config = dict(
    n_layer=8,
    d_model=256,
    n_experts=128,
    experts_per_token=8,
    d_expert=32,
    d_shared_expert=64,
    activation='swiglu',
    moe_layers=[2, 3, 4, 5, 6, 7],
    router_score='softmax',
    normalize_top_k=True,
    routed_scale=2.83,
    balance_loss=0.0187,
    balance_bias=False,
    router_bias=True,
    n_groups=8,
    groups_per_token=2,
    init_std_router=0.0304,
    lr_router=0.000439,
    n_head=4,
    n_kv_head=1,
    head_dim=64,
    vocab_size=16384,
    norm='rmsnorm',
    norm_place='pre',
    norm_eps=1e-05,
    positions='rope',
    rope_base=10000.0,
    rope_fraction=1.0,
    qk_norm=False,
    attn_scale=0.125,
    tie_embeddings=True,
    parallel_block=False,
    init='uniform',
    init_std_qkv=0.0419,
    init_std_o=0.052,
    init_std_up=0.0599,
    init_std_down=0.0599,
    optimizer='soap_variant',
    lr=0.00424,
    weight_decay=0.0,
    lr_head=0.00822,
    grad_clip=0.5,
    warmup_steps=200,
    schedule='wsd',
    decay_fraction=1.0,
    decay_shape='linear',
    final_lr_fraction=0.0,
    batch_tokens=[16384, 32768, 49152],
    seq_len=1024,
    doc_mask=False,
    train_tokens=319600000,
    steps=10957,
    dataset='wikipedia_en',
)
Below are experts of layer 4 (counted from 0) of a mixture-of-experts language model. Rows are named router (the router's row for the expert) and show model dimensions 0-255. Each number is 200 + 30 x the weight over its row's rms, rounded and kept within 0 to 999.
After each expert's rows: "comes after" lists some tokens at least twice as common just before its tokens as in all text. This comes from a sample of Wikipedia text that the model never trained on. Tokens count by the router's weight.

# expert 67
router,169,153,190,201,174,212,226,217,237,256,206,206,217,217,193,225,180,218,167,212,227,175,184,207,198,236,160,220,242,127,201,223,135,248,155,223,202,197,219,226,194,168,176,232,166,195,160,190,173,231,186,198,189,193,173,237,186,244,174,158,197,223,174,174,188,206,191,227,246,197,227,172,245,217,183,139,229,202,187,202,184,169,177,192,215,160,169,193,189,188,206,228,179,183,170,213,153,230,242,161,212,203,208,233,215,154,146,132,181,199,192,243,151,154,224,155,187,220,173,209,225,226,225,186,199,224,219,233,161,220,190,168,217,199,119,165,192,186,215,199,253,160,229,226,178,169,219,225,211,239,208,191,219,227,173,236,199,262,169,186,192,179,230,191,171,228,182,207,225,186,195,218,178,170,190,219,169,186,162,141,223,140,222,223,185,165,182,152,145,212,169,158,217,130,234,256,205,205,190,250,160,181,248,165,194,185,207,187,208,205,166,146,197,192,232,173,213,178,234,208,250,192,216,236,176,225,237,152,186,144,210,224,170,173,152,167,199,204,200,230,171,230,265,199,180,155,161,264,204,144,188,236,183,130,205,228
comes after: " of", " in", ".", " to", " for", " with"

# expert 124
router,167,252,189,181,173,200,146,201,200,258,202,228,214,191,211,274,190,192,240,178,227,167,198,226,184,226,151,202,193,196,154,188,173,213,153,200,203,161,175,220,224,163,181,198,186,238,163,205,163,135,191,171,212,169,176,237,248,210,220,225,172,193,243,166,236,237,155,177,212,196,228,194,221,205,162,201,165,242,240,231,212,202,204,167,185,142,252,223,180,231,252,219,191,215,196,272,175,165,167,173,225,244,186,186,185,216,199,221,206,228,200,180,142,249,228,220,194,271,193,249,154,192,166,171,228,187,235,189,193,201,130,200,213,229,172,236,186,163,192,180,180,183,175,210,147,220,177,183,135,218,225,171,169,193,267,174,186,169,174,205,219,147,145,235,218,186,193,225,208,228,245,163,161,233,215,185,159,155,218,179,166,220,211,189,234,222,209,238,206,144,188,196,188,186,227,212,237,170,236,233,196,176,254,171,214,203,206,207,173,167,253,157,211,180,187,222,152,226,251,153,235,170,164,167,179,230,220,148,212,201,171,152,183,249,188,202,215,170,211,180,223,241,207,217,221,169,181,157,222,210,176,205,165,252,222,195
comes after: " H", " B", "H", "B", " F", " W"

# expert 109
router,208,185,195,254,233,194,178,217,283,161,169,204,138,227,192,235,209,234,172,181,254,198,221,165,186,270,200,178,205,177,126,189,156,201,209,225,196,174,214,252,172,221,181,242,193,212,166,203,196,246,172,199,158,242,179,220,176,213,195,184,160,179,210,166,179,229,187,208,210,217,188,182,201,189,258,194,219,169,192,158,178,192,235,173,239,169,196,213,203,211,206,237,254,207,220,181,238,155,164,234,187,175,180,248,164,212,197,226,248,151,190,187,159,209,220,176,198,245,214,205,268,222,257,208,189,212,208,229,171,222,196,121,194,162,173,268,180,179,209,205,233,233,209,210,219,206,223,221,222,219,259,216,152,210,142,197,230,156,224,211,166,192,238,189,168,229,162,176,154,228,203,198,171,205,189,155,179,208,241,231,217,255,242,194,176,180,137,218,210,187,247,224,220,194,240,177,154,222,228,173,201,168,204,210,220,168,174,248,216,186,203,158,171,133,184,207,232,153,169,176,226,211,181,174,192,172,195,171,188,262,180,227,219,171,175,170,219,180,202,184,239,205,231,175,204,182,199,227,189,224,242,269,273,202,237,173
comes after: " \"", "\n", ".", "==", "-", " ("

# expert 72
router,188,194,216,235,154,212,204,222,232,207,251,184,219,195,179,257,187,231,193,207,242,178,198,134,214,227,193,202,220,181,155,198,231,267,200,233,248,199,166,205,236,192,242,236,179,178,217,221,234,202,160,208,158,211,229,225,168,242,163,215,213,212,167,203,164,200,165,212,146,181,247,238,182,244,250,174,177,202,198,165,204,204,144,200,224,184,186,202,242,204,207,251,172,241,223,173,148,218,202,151,240,246,145,258,181,167,225,213,116,181,176,237,171,184,149,197,178,227,201,193,252,198,256,214,133,218,245,208,210,249,205,192,238,194,207,222,203,215,246,144,217,157,148,143,162,187,203,228,149,173,173,221,243,213,177,228,203,231,170,157,210,226,207,194,163,130,181,130,230,194,198,192,199,194,185,212,239,179,207,145,217,142,170,235,177,187,186,198,181,189,236,162,221,179,232,234,174,192,186,211,195,216,211,227,195,212,219,175,191,213,205,218,212,216,234,203,255,258,227,211,224,224,232,194,215,189,165,187,211,198,208,213,192,170,193,156,202,205,150,178,156,193,185,181,137,163,173,238,227,192,156,226,153,176,175,220
comes after: " of", " and", " for", " to", " on", " in"

# expert 92
router,213,195,191,163,227,233,196,261,246,230,183,221,161,269,208,152,188,154,155,203,205,173,205,254,205,250,237,244,203,176,212,160,175,197,233,199,166,248,250,219,204,223,185,232,161,219,194,239,130,168,197,201,226,203,203,218,217,217,223,192,190,228,210,200,195,158,201,228,184,215,180,215,199,204,146,156,212,237,224,220,142,193,197,214,198,224,221,255,188,225,176,231,198,209,224,253,261,273,157,133,189,171,203,195,153,157,200,255,199,160,162,242,153,208,229,229,202,168,200,229,199,234,152,231,184,200,254,212,235,216,212,198,180,205,202,164,178,180,180,150,158,190,225,249,167,191,197,195,285,219,227,270,199,144,216,209,165,223,232,189,163,192,202,189,168,223,231,203,202,250,172,193,193,230,210,217,238,189,176,185,165,144,202,210,230,171,169,190,141,176,165,175,204,193,185,170,207,133,178,238,240,174,194,221,213,256,210,202,181,221,164,175,192,183,157,250,222,163,193,142,195,173,152,202,198,184,179,203,168,144,208,214,260,168,178,220,232,189,175,205,175,222,213,169,203,183,193,184,170,220,205,179,195,165,209,226
comes after: "\n", ",", " well", "\n ", "s", "),"

# expert 86
router,226,236,206,216,242,214,172,225,174,189,169,164,222,279,220,192,174,191,196,175,201,221,169,239,148,254,233,164,160,174,172,174,169,201,211,179,246,189,250,198,171,240,239,185,197,219,215,214,162,163,223,220,204,236,188,161,133,263,163,218,217,208,206,222,233,182,179,156,208,181,196,215,199,243,148,173,241,247,256,207,179,240,191,208,168,170,230,221,175,229,207,272,173,203,189,210,174,192,221,232,153,207,180,174,175,171,168,234,224,232,189,251,165,178,201,247,245,223,220,236,201,186,150,184,196,171,196,207,166,210,218,241,186,164,217,166,150,183,160,164,219,156,201,159,179,140,223,238,221,219,232,216,175,242,231,224,220,214,182,191,184,239,192,173,175,213,247,190,253,241,217,188,201,178,227,201,139,225,170,193,211,176,211,224,190,214,230,184,174,164,200,243,168,143,202,166,172,181,143,170,184,165,186,286,228,259,218,161,154,222,199,159,212,255,203,224,219,232,159,189,247,229,207,229,190,161,181,171,176,167,226,203,231,149,179,192,199,200,193,229,207,231,208,171,215,199,239,232,224,187,226,193,244,162,204,226
comes after: " |", " ", "s", ";", "\n ", " –;"

# expert 119
router,207,204,239,155,183,182,184,225,162,239,155,198,186,217,175,217,206,249,216,162,253,196,217,169,232,161,192,166,197,192,157,175,178,132,167,182,242,158,239,211,213,176,190,234,187,200,137,205,170,236,225,138,218,170,201,181,177,250,227,205,248,192,163,167,160,188,192,159,194,207,207,200,196,214,184,217,140,239,174,243,151,220,217,182,223,256,172,170,165,176,200,191,239,129,219,208,221,178,197,144,139,205,145,185,172,243,170,207,186,218,191,219,187,230,206,189,145,206,142,205,188,207,203,222,244,149,208,248,209,186,219,182,249,195,246,207,181,235,167,211,153,214,176,245,179,226,229,191,217,245,220,248,163,189,242,188,248,149,226,209,200,177,160,209,201,151,187,173,244,162,187,221,218,227,243,231,232,177,185,227,164,226,191,198,192,182,218,199,210,227,192,186,151,198,199,201,217,200,181,183,173,224,222,180,228,219,256,178,177,222,230,230,236,225,210,245,191,174,193,195,176,234,146,241,142,232,213,209,176,125,210,182,223,189,270,255,231,218,245,223,226,173,170,189,202,169,217,202,220,155,225,189,217,205,249,149
comes after: " 1", " |", " 2", " 0", " 3", " 4"

# expert 127
router,270,225,233,220,187,201,164,156,145,215,206,116,241,158,240,165,171,173,217,208,193,142,191,259,171,251,183,201,241,169,170,243,219,229,230,219,227,236,178,216,185,178,195,176,240,212,208,236,233,242,202,210,168,209,186,200,196,186,181,135,189,168,160,225,224,220,174,187,172,245,223,235,239,145,207,178,155,197,189,248,188,252,145,189,250,184,213,200,174,241,223,204,225,179,167,166,246,241,134,203,222,166,172,232,237,172,235,217,223,208,189,171,133,161,235,185,179,199,209,206,221,219,209,172,177,201,200,202,231,173,160,214,217,186,223,183,207,156,236,169,229,221,212,194,197,201,179,256,168,177,212,197,240,180,183,238,204,234,208,235,192,219,213,196,170,207,171,210,201,199,214,194,154,230,223,212,248,160,192,193,229,149,206,204,249,218,220,200,218,171,197,176,207,162,189,137,196,204,237,151,183,140,172,217,162,171,246,204,236,242,201,238,194,231,149,222,183,231,204,220,224,226,147,214,175,230,183,200,232,199,186,250,207,182,199,198,205,234,174,206,123,166,199,208,251,217,169,183,187,145,230,199,267,186,239,240
comes after: " =", " is", " was", "-", ")", " a"

# expert 81
router,165,211,157,175,176,184,230,214,254,180,202,224,182,219,175,200,195,183,203,267,187,214,242,175,196,228,137,209,193,243,194,197,241,150,237,214,196,211,195,196,196,173,166,244,194,201,216,203,158,148,235,149,164,168,166,165,192,172,225,226,196,216,185,215,163,154,211,191,234,119,175,200,175,233,195,177,228,225,214,238,198,184,245,214,171,179,157,181,145,228,198,152,171,198,204,239,212,180,137,225,225,187,176,164,163,242,163,226,157,174,153,209,194,236,220,238,195,166,223,223,174,179,211,181,199,200,171,185,257,184,259,243,181,214,203,132,161,169,161,185,183,241,222,249,195,202,206,170,245,227,170,147,262,199,228,239,229,166,176,120,214,196,237,203,178,234,179,244,225,179,208,181,238,154,198,186,171,202,203,173,198,196,260,224,237,161,237,215,225,173,164,229,166,284,203,233,203,169,253,187,165,230,197,197,198,229,199,216,195,212,209,164,197,183,228,227,189,180,179,216,184,236,221,214,168,155,248,181,173,177,196,202,229,258,206,201,203,184,227,194,225,122,228,200,226,161,170,208,211,237,200,229,211,181,240,219
comes after: " |", ",", "|", ":", ";", " Z"

# expert 68
router,169,240,178,217,256,180,266,207,192,177,217,175,182,241,179,246,226,203,238,190,251,200,183,128,223,215,176,178,210,217,218,185,204,227,171,217,264,251,206,245,190,224,197,209,189,214,232,167,225,238,149,176,209,243,196,158,200,155,181,195,239,185,176,246,176,178,157,223,223,211,194,167,255,237,187,174,170,210,199,151,178,216,201,165,227,210,150,215,148,205,242,215,158,205,186,148,193,208,193,156,183,226,165,216,213,187,209,222,201,225,176,138,200,190,213,155,199,205,141,210,221,185,217,239,138,167,237,192,212,238,214,210,185,181,211,238,168,205,192,157,232,221,228,244,165,151,199,222,207,187,181,192,205,233,178,260,220,204,227,187,258,209,258,209,192,217,188,199,189,168,254,190,186,270,204,253,132,211,168,163,185,220,214,227,218,174,217,180,180,198,168,142,219,183,228,221,211,206,210,222,203,228,235,215,149,227,200,201,166,136,163,227,169,240,259,235,212,195,159,220,194,240,179,234,208,272,227,234,202,223,231,192,181,180,163,216,207,173,226,142,254,219,188,173,158,189,231,166,228,206,149,230,226,160,203,189
comes after: " in", " of", " to", " from", " the", " and"

# expert 19
router,148,143,244,248,210,216,203,222,210,162,156,228,222,235,230,193,173,175,235,163,155,226,197,256,248,176,188,174,180,222,167,176,218,218,197,159,218,148,202,188,200,208,150,161,146,203,189,259,160,236,179,147,212,188,147,187,202,176,189,202,194,255,251,239,246,201,203,205,178,198,195,216,227,233,190,239,216,231,203,185,233,200,236,194,239,134,202,196,173,168,241,192,179,186,234,188,186,191,236,221,190,233,199,180,238,194,162,188,165,165,239,217,231,196,149,223,215,147,256,227,158,223,187,175,232,173,232,200,196,176,181,237,192,188,217,225,211,187,245,197,256,190,189,187,159,196,174,180,234,174,217,203,240,172,242,175,222,157,168,178,159,149,201,157,215,210,220,190,159,168,189,240,240,207,247,237,197,265,165,204,192,148,219,212,129,147,216,225,245,183,194,208,190,193,240,184,224,206,215,234,222,218,228,212,219,159,193,192,188,183,220,179,227,191,199,205,221,179,168,209,173,193,224,166,168,193,138,178,229,241,172,201,239,148,166,213,261,162,257,241,194,156,251,150,238,221,167,255,200,240,200,189,208,218,229,210
comes after: " |", "|", ";", " (", ":", "–"

# expert 64
router,219,172,153,240,211,197,228,184,193,190,162,240,166,247,204,249,181,203,197,176,211,183,158,208,229,163,140,191,150,243,200,227,158,178,206,246,237,181,165,170,172,181,190,216,220,214,173,150,219,189,156,171,196,179,181,177,219,186,188,266,152,187,185,173,195,241,210,191,227,157,172,207,256,222,173,217,209,205,181,154,242,129,237,208,193,165,136,206,189,234,203,175,209,168,210,227,256,179,138,224,191,224,186,187,175,248,201,224,248,145,165,209,200,151,219,201,200,193,158,178,168,206,196,191,204,178,223,229,204,133,206,164,207,194,192,148,166,182,186,222,149,155,226,251,238,215,167,161,211,219,129,220,258,190,156,244,190,223,148,151,218,158,225,247,220,191,202,249,171,260,194,177,218,210,220,150,154,229,170,165,184,214,206,170,171,190,138,204,262,150,158,196,171,169,200,195,228,155,222,183,181,192,232,199,191,243,186,199,203,154,212,190,189,202,204,237,231,190,218,229,234,182,198,173,202,192,167,165,178,215,174,164,217,212,209,189,184,215,186,202,271,172,210,198,196,182,176,248,235,209,137,207,209,183,229,220
comes after: ",", " by", ":", "-", ".", " and"

# expert 123
router,200,162,154,207,249,241,183,194,173,191,211,182,156,208,171,187,194,186,174,243,206,189,193,145,249,200,239,204,237,246,155,188,224,179,174,232,164,217,245,223,172,145,170,164,192,204,184,184,210,201,257,167,207,149,190,183,148,209,197,194,171,177,188,218,220,169,198,172,232,169,220,148,255,241,173,178,241,224,174,208,160,136,166,188,247,200,170,193,183,239,246,227,172,218,266,234,208,170,140,230,235,199,155,197,259,166,220,250,193,180,252,210,206,217,227,268,189,233,209,189,206,154,254,246,250,186,229,247,195,194,272,221,164,211,229,223,196,193,187,227,257,156,187,215,183,220,212,212,168,223,186,177,202,248,156,195,205,204,198,211,171,192,246,200,217,182,228,208,202,184,242,262,190,209,201,202,168,195,214,234,213,183,232,251,252,218,247,222,220,238,177,186,163,168,230,218,193,218,202,178,183,238,238,224,180,166,130,226,245,235,230,212,155,170,247,185,175,167,191,259,225,198,207,188,219,180,214,215,168,272,184,186,214,226,185,223,211,227,216,170,170,224,196,191,173,157,173,220,222,172,235,198,221,193,232,223
comes after: " the", " and", " of", " a", " The", "'s"

# expert 70
router,252,229,184,206,215,247,221,196,164,208,224,200,215,248,170,220,153,215,237,199,189,171,205,153,214,175,147,194,201,235,185,230,232,235,186,256,219,188,198,186,203,238,227,178,198,161,179,200,147,231,204,196,141,203,191,130,152,194,211,240,139,147,153,228,168,193,190,226,182,198,224,208,241,249,205,194,196,231,171,155,258,192,136,153,184,158,193,185,205,174,198,181,216,203,172,207,205,146,145,212,172,197,235,182,197,256,260,201,272,225,199,207,227,194,179,172,200,178,216,166,177,210,192,186,195,188,164,190,178,146,198,267,186,189,213,188,159,190,215,221,168,215,180,210,236,250,164,179,256,157,182,184,220,182,197,213,190,199,179,197,157,182,221,216,239,132,191,196,205,256,188,195,156,202,239,179,170,191,221,127,250,210,213,231,185,196,214,199,240,213,219,174,220,258,231,200,226,211,198,189,190,201,188,175,206,186,179,168,137,182,233,178,221,196,225,214,219,216,186,255,218,190,134,144,194,150,180,152,224,236,197,125,197,239,173,236,173,208,204,260,243,175,211,195,215,177,194,218,205,166,240,168,212,151,192,149
comes after: " (", " \"", "-", "/", "(", ":"

# expert 118
router,257,204,193,203,149,270,190,186,211,222,182,227,171,208,208,205,202,209,199,226,228,192,182,232,248,166,186,221,192,186,177,235,213,215,231,194,185,171,183,245,250,162,217,210,171,182,205,171,200,162,165,208,194,198,167,213,196,215,184,188,261,172,149,199,208,247,153,174,180,256,202,154,261,155,244,211,151,251,150,253,180,192,216,174,228,160,216,205,206,227,199,201,171,147,198,168,242,185,196,186,237,212,203,197,219,182,239,221,199,165,212,185,213,170,199,180,157,241,189,253,175,189,220,202,188,196,260,237,209,188,232,166,185,187,209,139,260,183,227,201,180,172,201,202,186,196,253,252,197,244,189,172,232,185,171,257,239,187,179,182,176,148,182,243,149,166,236,206,226,237,175,141,241,213,198,199,241,232,154,223,243,179,206,240,222,158,216,220,163,181,226,155,164,188,211,203,186,155,281,184,226,178,203,199,175,234,221,219,208,257,165,175,200,209,186,216,226,179,247,243,189,221,177,232,198,242,189,188,194,260,213,252,178,155,192,242,185,254,154,176,180,170,208,175,205,175,173,214,192,144,179,220,245,235,227,248
comes after: " was", " as", " the", " a", " his", " is"

# expert 16
router,238,217,136,187,211,239,227,214,210,222,229,171,215,211,133,214,175,265,191,216,230,194,193,166,158,221,185,216,223,180,175,208,201,193,223,192,221,196,202,209,215,199,161,169,171,240,197,201,191,231,219,232,184,183,200,163,152,185,163,255,200,212,167,181,182,157,203,234,173,226,202,184,206,217,252,206,212,197,145,207,143,168,204,185,231,159,199,139,234,195,167,249,173,238,206,216,192,162,198,138,184,231,176,182,229,164,188,195,177,161,214,260,144,241,186,238,135,258,205,205,175,202,185,204,221,178,247,238,182,176,184,204,171,183,211,180,165,188,192,185,232,195,228,154,153,195,245,213,243,232,162,175,231,142,233,277,196,192,204,216,218,168,219,185,133,149,166,158,203,196,159,201,215,217,201,213,173,210,181,172,222,181,133,186,164,219,213,205,162,231,146,166,179,158,170,210,170,197,201,188,221,235,220,148,201,167,236,205,195,249,229,167,198,197,195,212,229,167,204,235,177,217,264,190,186,209,155,195,212,215,290,190,164,144,232,248,193,150,185,178,245,170,228,173,172,196,145,200,207,214,223,214,229,176,188,253
comes after: " the", " of", " 1", "th", " United", " Air"

# expert 116
router,215,208,217,207,241,136,162,241,173,249,209,209,222,212,188,173,161,219,236,166,247,185,122,236,172,225,146,155,197,213,192,220,166,206,202,205,226,239,204,171,191,215,218,205,218,229,198,203,194,196,175,184,204,222,200,172,188,178,207,218,182,250,240,137,218,211,165,230,245,185,241,198,228,224,185,194,177,199,189,139,225,264,260,169,239,186,161,181,200,209,210,207,146,220,172,225,184,229,190,219,172,202,193,175,173,190,178,235,203,227,184,252,235,199,211,212,236,232,172,195,177,250,198,212,214,206,213,187,239,205,162,212,181,180,149,212,210,232,180,218,176,154,203,188,184,187,188,213,141,187,231,206,240,227,231,155,199,174,209,236,277,195,229,229,229,164,244,242,224,262,197,200,148,253,207,254,166,184,220,142,144,252,201,151,209,229,212,176,238,186,219,234,224,151,212,223,280,218,193,242,245,173,217,225,233,214,223,197,195,198,237,184,229,213,206,226,153,228,278,167,162,225,197,212,198,195,204,203,168,174,147,181,166,169,202,237,216,166,204,208,180,210,249,244,196,199,243,160,201,231,207,264,150,207,162,196
comes after: " the", " a", " B", " H", " A", " The"

# expert 117
router,264,209,148,167,167,187,214,210,186,241,204,250,183,218,188,182,184,197,191,146,211,218,221,203,270,141,168,210,198,261,218,195,172,147,213,181,171,209,214,202,186,216,160,260,166,225,171,244,136,141,267,197,219,150,201,196,234,188,225,200,180,216,180,204,214,173,155,170,179,256,215,216,200,245,146,187,157,154,169,187,185,201,242,195,189,253,187,187,221,152,229,177,250,194,236,199,155,220,157,205,209,199,170,186,231,218,133,205,196,222,170,181,211,217,203,236,196,222,192,213,186,155,194,225,236,279,160,223,196,193,259,199,174,178,238,196,195,229,181,231,216,221,181,240,207,203,207,178,246,147,259,225,181,194,268,212,229,146,148,170,215,185,212,189,172,195,170,198,159,220,170,202,159,200,241,246,205,209,141,202,228,224,206,213,204,230,198,216,234,203,169,159,193,175,205,195,215,233,207,253,216,261,223,229,162,207,159,205,141,236,245,170,230,184,191,211,167,200,184,190,172,238,180,164,162,203,192,202,179,183,239,201,249,207,151,228,137,236,188,208,217,201,201,156,229,230,187,213,163,230,203,206,225,205,230,202
comes after: " 2", " 1", " 3", " 4", " 6", " 5"

# expert 25
router,185,140,202,229,220,168,184,184,205,170,201,213,197,220,221,139,188,217,246,182,181,253,187,213,212,205,231,225,159,131,135,208,210,169,193,185,164,159,242,178,164,160,199,174,153,157,180,221,181,186,228,130,186,200,189,192,172,193,216,184,193,200,236,234,242,174,162,158,177,238,161,191,237,202,207,221,212,217,212,149,234,225,219,146,234,192,193,169,181,188,233,240,191,215,189,200,151,194,233,184,188,239,182,198,220,199,198,181,170,227,232,226,222,174,198,209,229,187,250,230,165,212,177,205,216,211,219,205,154,192,194,186,210,130,239,258,177,223,261,203,252,222,179,242,186,209,205,249,226,199,176,223,227,193,209,187,198,144,171,189,168,161,183,179,226,199,168,130,207,175,201,213,236,245,255,227,189,240,196,234,212,199,227,205,168,179,207,195,215,217,208,207,218,194,255,158,258,230,190,218,162,192,251,219,194,160,140,148,169,204,225,185,229,119,203,191,200,223,192,179,186,189,200,143,155,184,167,207,199,254,177,228,231,156,147,242,268,144,239,227,229,175,247,155,222,229,175,214,198,183,168,186,215,149,226,208
comes after: " |", "|", " (", ";", ":", "–"

# expert 107
router,171,239,209,223,207,213,176,134,241,138,223,230,163,213,201,205,224,238,196,226,253,207,244,151,212,177,152,214,201,163,125,145,210,204,221,196,200,176,194,192,218,200,168,270,202,216,161,199,171,213,175,171,206,239,200,215,197,201,187,224,130,211,200,181,225,235,176,162,174,182,159,174,197,237,184,210,168,178,212,195,218,204,190,166,270,224,231,189,145,238,221,228,195,237,258,190,224,154,126,194,185,185,154,238,194,160,176,167,205,180,222,207,214,245,242,205,229,172,237,179,206,189,217,253,180,201,249,260,196,203,175,220,212,195,199,180,192,176,245,215,237,217,165,208,169,224,170,224,229,155,214,187,167,205,233,211,209,168,161,238,169,221,204,200,209,170,198,204,176,182,206,212,225,225,221,230,177,181,279,208,163,228,233,197,180,152,175,175,230,185,177,203,203,181,254,149,193,205,260,206,206,173,229,165,168,216,176,185,176,156,201,185,229,144,130,192,150,145,275,194,180,197,219,209,136,133,187,190,223,255,209,177,214,211,158,194,243,251,210,224,195,169,199,181,163,188,162,181,187,225,181,171,213,223,204,179
comes after: " the", " a", "′", " and", "'s", " an"

# expert 93
router,148,172,204,200,176,204,173,182,200,173,209,206,118,244,189,135,214,121,226,196,197,186,236,250,167,225,208,185,217,159,158,198,251,186,201,231,204,240,225,187,183,208,145,251,252,209,202,235,142,164,181,169,184,164,217,207,185,210,265,151,164,217,181,240,225,176,178,174,179,195,188,213,201,141,201,177,246,202,185,223,173,203,157,167,205,212,199,210,146,282,240,181,210,185,158,204,175,195,192,201,177,195,151,261,192,164,178,206,162,214,215,184,196,254,187,230,198,232,202,190,185,161,200,201,234,225,187,191,184,210,215,176,169,194,192,222,247,206,232,221,216,195,201,181,172,195,177,248,220,252,175,187,230,203,202,235,208,185,225,187,166,169,160,178,175,223,153,281,137,267,189,186,187,195,213,229,196,218,201,209,173,213,158,231,211,216,183,194,217,210,246,235,185,166,210,166,173,238,173,144,195,181,204,245,218,187,173,235,193,209,258,126,212,221,165,211,196,180,235,205,226,196,178,206,169,155,214,239,228,227,205,185,183,186,169,223,228,265,204,182,173,158,208,182,218,246,184,195,217,255,251,144,235,181,232,142
comes after: " |", "|", " non", " co", "o", " www"

# expert 76
router,175,198,230,280,186,196,240,212,258,237,213,178,172,205,166,203,195,243,236,175,157,177,163,153,207,194,232,157,208,168,167,200,191,256,207,227,198,149,174,188,276,226,257,221,173,209,187,163,272,224,170,190,163,251,220,197,225,215,155,149,231,232,193,125,146,213,160,197,235,214,263,184,175,212,241,181,168,241,198,161,242,199,188,210,256,159,162,204,228,209,212,250,182,217,187,128,168,242,180,221,211,232,191,212,151,186,174,193,210,211,189,221,160,212,205,200,184,202,191,194,237,219,239,198,149,192,216,253,212,208,204,194,219,219,186,165,231,221,173,183,183,168,171,207,174,190,216,227,206,167,231,161,214,153,165,211,205,254,160,194,211,179,176,190,174,185,187,164,178,231,179,205,200,228,151,254,200,241,184,206,243,182,247,214,215,167,212,167,231,196,196,168,179,184,193,249,138,163,202,223,202,195,188,185,180,240,232,175,205,203,156,237,206,207,191,194,240,232,227,194,147,198,209,239,255,219,205,196,228,196,160,239,221,146,179,200,170,180,169,185,144,245,211,179,154,170,192,241,212,158,259,219,176,170,204,207
comes after: " a", " of", " and", " with", " his", " for"

# expert 73
router,137,202,214,244,160,231,212,233,259,237,204,191,181,224,185,204,246,222,220,165,202,228,201,167,207,226,165,210,181,151,176,235,144,246,188,227,175,172,184,210,213,218,247,243,136,189,206,146,203,231,163,194,173,228,148,202,203,223,150,167,225,248,200,164,170,187,157,224,263,242,244,169,239,244,228,155,219,188,185,196,182,197,199,198,234,204,171,255,218,214,199,256,158,189,194,174,147,225,216,184,209,208,211,223,174,172,148,152,196,186,196,235,187,181,207,151,169,229,171,233,250,236,258,179,183,199,223,254,173,224,172,155,256,216,164,166,225,207,185,206,232,164,189,180,164,201,223,221,190,183,238,209,165,250,166,204,181,220,173,212,183,197,206,190,167,206,178,173,191,168,201,205,217,211,159,237,177,228,207,219,220,150,230,209,185,182,203,156,163,204,194,154,199,151,217,256,183,188,175,256,146,165,234,168,209,165,182,165,206,173,151,219,199,219,218,186,250,198,196,199,224,172,185,245,242,242,214,170,218,183,175,230,183,182,143,164,209,219,191,228,172,249,224,182,167,189,181,227,186,140,187,248,160,141,183,231
comes after: " of", " in", " for", " to", " with", "."

# expert 83
router,193,166,200,208,223,192,171,213,147,209,174,203,218,177,170,203,203,168,218,221,241,252,207,181,176,173,178,134,246,165,162,176,161,164,227,185,228,204,208,235,154,199,161,152,177,166,164,173,192,269,198,178,187,216,173,219,148,191,209,233,177,199,187,196,150,177,195,160,213,198,175,168,163,227,209,172,184,253,166,180,243,205,199,153,221,204,162,138,178,216,207,172,176,189,213,158,181,192,177,227,217,221,136,207,150,187,208,207,254,188,220,245,234,222,209,213,175,228,149,240,126,206,179,186,279,214,223,210,164,205,185,250,218,186,213,179,176,155,187,177,247,229,169,225,239,224,181,212,244,171,198,213,239,208,201,245,259,187,176,196,207,194,191,150,128,160,195,174,270,187,202,248,207,216,269,247,209,168,213,237,183,198,240,209,179,200,198,172,211,154,189,211,130,175,194,186,199,190,234,217,234,209,234,196,204,227,203,174,199,249,222,177,178,189,159,239,196,176,258,159,203,214,177,164,183,249,211,182,206,197,236,142,149,194,183,224,244,175,234,224,227,184,186,223,194,213,172,242,227,211,242,260,210,193,234,197
comes after: " |", ";", "|", "%;", " −", ");"

# expert 96
router,248,188,207,231,241,202,213,205,185,158,163,176,205,232,222,150,250,187,223,185,199,204,211,193,203,218,167,216,155,252,196,188,188,177,184,192,202,177,182,173,168,226,164,201,240,180,171,130,182,214,211,188,200,230,153,204,225,202,168,245,193,148,209,171,250,188,182,219,195,183,187,204,212,239,197,176,209,233,161,175,184,220,179,174,211,189,152,205,217,210,203,207,213,229,259,204,231,156,127,191,206,227,209,260,176,238,146,216,241,214,218,177,211,198,219,190,211,225,236,220,221,197,228,209,179,213,201,278,196,204,202,152,174,229,202,182,193,205,134,256,193,211,211,268,232,233,147,163,189,227,174,223,217,181,202,254,241,161,228,222,231,209,132,179,163,163,227,236,203,245,187,221,216,165,213,202,158,250,254,152,156,230,262,208,167,157,179,228,273,147,151,223,178,209,233,158,259,210,235,168,188,225,216,171,181,168,189,191,181,172,244,146,209,173,230,262,190,169,239,216,196,175,199,190,199,193,191,130,175,235,178,167,182,187,180,193,194,256,245,194,231,213,209,245,226,178,171,216,208,166,217,204,228,194,228,167
comes after: " the", ",", " The", " \"", "-", "|"